Weights of a small mixture-of-experts language model, trained from scratch on English Wikipedia.
Size: width 384, 92.2M parameters.
Below are experts of layer 7 (counted from 0) of a mixture-of-experts language model. Rows are named router (the router's row for the expert), down (a neuron's output weights, with its number) and show model dimensions 0-63. Each number is 128 + 32 x the weight over its row's rms, rounded and kept within 0 to 255.
After each expert's rows: "comes before" lists some tokens at least twice as common just after its tokens as in all text. This comes from a sample of Wikipedia text that the model never trained on. Tokens count by the router's weight.

# expert 22
router [121 134 133 120 132 188  83  66 105 158  94 181  99 135 149 122  37 146 156 111 118 119 146 201 121 118  84  73 127 144 134 144  93 128 153 200 138 110  94 129 113 145 149 146 108  70 133 165  87 144  83 174 148 147 120 156  93 144  71 141 113 106 121 147]
down0 [108 123 161 140 164 171 154 137 152 117  70 148  84 118 139 125 113 110 162 160 159  87 178 135 170 136 148  66 171 107 154 134 125 138 174  74 119 122 135 148  78 136  84  41 185 122 175 199 187 177 107 120 107  87 134 200 135 137 144 109 135 137 165 139]
down1 [141 115 114  67  97 142 105 205 113 105 142 110 125 103 163 136 139 141 151 115 132 122 163 128 170  74 102 173 139  84 146 155 200 147 119 130  85  78  59 143  89  63  67 100 156 125  72 112 128 103 126 169 168  99 127  94 129 149 122 112 104 163 148 106]
down2 [129 176 187  82 200 150 108 149 154 100 173 130 107 175 143 145 130 158 130 174 140 144 136 100 112 124 188 137 154 121 146  95  56 183 145  86 112 165 145 139 161  70 116 113  95  68  75  89 107 142 131 121 140 110 150  97 148 122 179 135 191 108  76 110]
comes before: "\n", "\n\n", ": ", ":", " |", "=="

# expert 17
router [175 174 160  94 101 178  54 131 111  60 149 133 117 112 177 128 174 148  95 122 109 143  94  40 171 188 131 116 157 169  62 131 103 139  99 126  93 148 174 147 134 132 146  64 121  86 182 151 160 131 139 103 143 134 122 137 144 134 171 160  94 104 156  66]
down0 [ 76  98 138 125  81 115 147 117 129 101  87 106 119 105 116 127  88 153 161 139 178 152 138 164 110 101 183 124 166  40 157  74 100 135 108 134  57  81 149 147 114 157  93  40 149 126 144  96 114 134 110 116 130  90  97  78 107  81 171 146 138 135 159 145]
down1 [125  91 105 100  99  83 112  91  64 123 148 200 128 109 101  43 180 110 122 128  87 145 151 138 147 218 131 130  90 115  87 107 124 131  66 169 197 141 176 138 118  93 122 100 150  58 135 148 131 130 168 136  90  91  89 159 127  83  86 206 134 110 109 114]
down2 [124 110  82 118 116 125 130 150 188 156 112 136 115 116 116  87 127 161 187 107 100 128 116  87 103 102  65 134 134  94  90 124 162 134 119  73 184 136 134 168 138 152 123 142  81 155 119 141  63 122 194  48 107 188 155 113 159 149 134 117 167  85 125 133]
comes before: "–", " |", ")", ".", ", ", " | "

# expert 0
router [171 170  73 179 109 145 101 110 150 120 153 103 119 118 137 119  97 124 148 155  95 162 114 154 117 196 135 149 158 148 122 173 179 137 142 148  89 110 123 181 111 146 142 108 144 127 159 115  98 111 115 169 165 176 161  96 107  92 116 133  79 138 109  93]
down0 [129 127 142 124 103 183 124 130 110  85 135 196 127  95 141 144  91 123 140 162 113 157 156 109 139  99 114 105 183 126 133  92 111  88 152 173 125  91 163  91 102 118 122 136 112 113  88 171 175  90 104 135 124 137  92  64 154 116 123 180  93 127 131 123]
down1 [121 162 168  52 124 108  69 145 131 210  90  96 120 144  95  79 116  74 146 115  76 137 128 181 150 142  86  91 160 153  97 134 118  99 126 131 102  96  88 127 162 123  87 131 148 176 110 162 115 140 109 140 141 130 166  66 136 128 108 137 123 116 141 157]
down2 [ 91 101 150  91 113 119 138 135 136 101 182  83 126 125  65 131 149 175 124  64 173 105 138 149 146 137  95 204 141 173  89 103 194 126  99 138 133 125 156 134 102 125 150 124 111 123  74 134 149  78 156  95 130 114 100 124 141 150 146  77 145  98 148 106]
comes before: "\n\n", " The", " He", " In ", " In", " This"

# expert 21
router [127  94 120  98 156 126 125 139 113 135 140 135 115 138 148  93 138 147 111 115 159 133 130 151 125 158 139 126 129  65 123 104 164  67  78 170 121 122 153 120 179 118  96 134 125  99  86 114 114 127 113 126 140 183 166 111 205  60 175 170 129  76 144 109]
down0 [177  95  98 133  42 125 149 148  89 116 131 160 161 131 103 123 122 124 145  81  64  73 114 100 169 169 183  92 146 165  77 117 104 139 180 112 131 126  93 174 121 134 104 115  97 173 116  96  96 118 139 112 160 116 158 136 172 134 137 120 164 113 137 159]
down1 [ 81  92 116  71  96 164 163 147 121 140 159  90 121 107  97 120 158 112 136 136 116 135 114 116 159 143 149 126 163 106 154 162 103 153  99 102  73 149 141 130 132 181 173 126 110 112 141 146  91 147 117  91 104 137 125  94 161 167 140  86 170 140 140 165]
down2 [152 171  74 104 161 101 110 145 128 111 142 125 132  99 191  97  80 215 141 177 140 118 150  67 126 100  97 136 162 130 193 101  82  98 177 145 138 129 136 147  98 161  95 159 153  77 117 155 126 109 183 159 134 162 125 101 125 172 144 163  99 136  87 138]
comes before: "1", "2", "0", "3", "4", "5"

# expert 29
router [144 209 156 129 130 117 148 137 109 160 138 149  76  82 126 162 143 150 141 123  69 178 147  94 147 158 140  86 155 163 125 178  57 164 116 157 128 137 157 151 113 146 106 171 129  54 142 109  99 129  74 114  75  64 164 123  88 160 107 157 160 138 118 160]
down0 [191 115 121 129  81 139 187 126 124 113 161  36 160 170 124  81 115 184 134 107 153 142 179 137 192 148 187  58  72 151 100 133 103 163 125 108 137 132 105 116  81 121 132 148 161 127 120  92 110 113 152 164  51 190  95 136 115 167  65 142 157 129 138 125]
down1 [170 153 188 106 124 143 102 128  76 124 121 123  91 195 175 162 119 187 124 127 142  91 140 119 130 155 145  85 156 120 140  86 142 130 125 112 197 179 176 128 148 114 144 137 124 109 142 153 118 130 147 147 126 190 173 176 159 154 109 118 132 123 112 121]
down2 [134 125  90 123 132 106  74 140 124 132 121 138 233 147 119 138 132  67 134 144 130 171 114  75 110 115 121 101 108 113  81 170 174 100  99 138 163 147 149 130 107 122 153 120  84  97 111 100 191 131  93 135  88 161 133 127 131 113 154 166 111 143 115 116]
comes before: " | ", " |", ".", "; ", " (", "000"

# expert 20
router [120 140  97 149  87 122 110 120 112  93 150 170  96  83 115 134 140  88  99 136 114  99 127 126 183 117 177  95 127 164 101  97 164 106  63 130 149 136 145 115 127 122  62 131 105 108  71 132 141  76  82 149 149 111 117 124 128  97 162 124 186 142 171  96]
down0 [115 146 137 163 119  87 158 108 106 101 164 121 158 137 118 123 125 174  52 195 147 123 155  95 151  81 221 157 161 127 178 103 103  45 102 118 141 157 110 106 151 175 133 125  90 133 124 102 178 135 177  81 124 104 141 131 134 115 130 149 151 182 101  81]
down1 [125  89 207 148 149 104  90  66 120 176  89 138 128  97  91 132 173 124  82  96  99  89 122  60 118 136 101 113 237 124 147 178 143 113  79 156 156 112 201  94  80 138 100  90 127 136  78  73 151 100 129 117 192 161 124  89 182 148 112 100 171 161 126 171]
down2 [127 131  88 118 150 142  94 174  46 111 123 116  90 121 175 134  94 139 130 135 136  96 151 126 141 178 112  68 125 199 185 132 156 162 176 142  78 175  99  60 144 117 135 139  96 152 115 166 137 100 141 113 146 144 122 155 110 154 126 177 169 117 165 122]
comes before: " | ", ".", "–", ",", ", ", ":"

# expert 15
router [127 134 121  99 117 141 138 126  64 193 146 161 113 220 126 125 128 120 126  36  17 115  60 160 132 187 180  90 125  78 129 112  56 184 149 103 140 114  99 134 110 202 116  95 133 122 142 155 147 137 103 143  96 132 119 119 134 124  97 130 155 141 141 138]
down0 [ 88 100 141 179 108 133  65  75 115 114 136 121 131 142  87  94 119 129 125 157 121 106 171 102 122 229 121 153  59 112 126 133 201  90 138 102  84  98 157 112 111  99  99 109 132  95  93  31 110 207 154 131 174 122 113 149 130 124 111 141 120 137 125 168]
down1 [209  92 112 152 151 178  96  79  87  96 151 193 113 139 119 163 132 170 176 150  35  95 148  79 116 233 169 122 150 106 116 106  90 112 104  87 135 138 166 119  66 122 120 129 104 105 164 133 185 163 132 124 100 162 219 111 140 105 118 140 167 149  71  90]
down2 [154  90 136 174 111 135 130 124  98  90 183 158 116 122  98  78 115 158 151 126 141 138  90 102 141  80 169 124 133 139 157 168 125 185 131 148 130  88 214 173 171 154 165  70  71 130 105 150 194 117 155 161 126 152 145 101  91  93 111 107 124 148 135 143]
comes before: ".", " of", " of the", " and", " was", " is"

# expert 5
router [177 145 135 165 129 197 128 131 126  87  47  89 166 147 144 102 139 104 145  98 156 107  91 127 110 177 131 130 124 121  64 170  63  81  68 122 120 138 112 128 172 129 101 140 113 175  86 136 102 154 140 134 136 128 149 179 166 130 106 127 129 128 163 131]
down0 [155 111  60 154  83 125 120 117 148 111 160 134 119 107 140  81 102 120 117 107 162 105 147 147  72 112  53 124  77 159 107 105  89 135 111  99 163  38  75 107 177  94 127 134  84 156  91 174 185 130 118 200  91 118 170 131 148 114 122 131  53 108 137 127]
down1 [164  72 133 132 168 119  85  73  95  95 129 134 138  85  39 207  62  80 145  34 149 123 150 217  57 156 112 137 133  79 109 123  85 123 156 173 129 124 102 134  69  95 173 146 179  92 140  94 102 121 165 130 138 121 193 110 122 137  92 162 103 122 135 140]
down2 [102 100 107 159 178 150 152  80 131 179 163 104 105 121 177 122 136 137 107 139 125 102 142 152 140 161 114 198 135 158 113 110 134  89 117 144 136  97  97 127 192 154 169 161 100 180 189 158  99 153 143 118 137 144  89 106 144  60 142 105 124 141  88 108]
comes before: "| ", "|", "-", "- ", "=", "|  |"

# expert 12
router [152 132 114  93  74 166 112 139  37 199 134 145 218 172 161 102 105 193  96  86 124 142 119  90 135 252 147 111 166 164  95 133  28 142 149  56 164 129 130 149 133 110 132 115 107 152 205 181 151 149 134 111 164  71 160 145  90 114 124 114 123 187 143  97]
down0 [102 146 158 138  89 111  95 193 128  76 112  94  94 128 184 156 120 143 160 104 101 136 125 115 142 158  66 106 160 172 118  62 155 116 147 170  88 155 116 133 124 174 138 191 140  80 151 120 110 141 120 153 138 147 118 100 106 113 134 187 114 137 115 100]
down1 [ 60  96 120  86 112 119 127 122  81  93  84 127 155 220 115 174 146 106 152 112 140  82 124 145 120  96  37  43 119 113  60  85  86 134 106 133 128 148 115 117 154  94 174 131 111 142 183 178 113 100 129 150 119 181 164 165 123  92 110 127 105 119 116  80]
down2 [147 188 151  78 104 106  66 173  71  82 118 108 151 121 102 111 162 158 133  87 100 147  22 162 142 153 122 136  65 149 144 169 153 171 103 144  76 115 103  96 135 125  88 124 144 110 175  91 149 164 176  99 136 117 167 163 105  96  75 174 119 151 173  69]
comes before: ".", ",", "'s", " and", " |", " in "

# expert 4
router [115 108  74 128 109  88 108 121 187 190 122 122  60 137  93 112  69 164 177 106 165 137 107 166 113 126 131 143 134  72 145  87  83  88  87 149 116 113 163 167 127 153  70  52 123 193 130 105  89 107 145 116  95 144 123  75 153 120 159 161 161 146 102 161]
down0 [141 100 119 111 127 114 136 156 151 144 102 159 104 168 122 130  46 141 131  81 123  91 119 175 105 140 159 102 140 126 138 108 147 170 112  66 132 160 146 106 135 199 110 174 114 103 145 141 214 103 145 131  73  68 161 109 111 142 144 107  71 112 192 175]
down1 [100 135  90 110 114  94 174 127  89 134 168 206 116  99  98 161 134 121 152 110 160 151 105  78 163 151 202 141 141 131 136 117 104 156 142 123  80 206 125 139  86 109  86 172 130 134 160  91 143 120 157 154  50  73 151 153 120 125 164 102 162 109 122 120]
down2 [ 47 141 148 110 149 212 154 123 146 144 143 131 145 115 193 126 120 167 202 154 172 154 133 115 159 155 139 125 126 116 137 132 174 157  86 135 119  86 158  93  68  83  95  86 145 179 113 137  76 123 114 121 106 153 119 143 130 154 143 145 168 102 110 170]
comes before: "1", "The", "2", "==", "In", "In "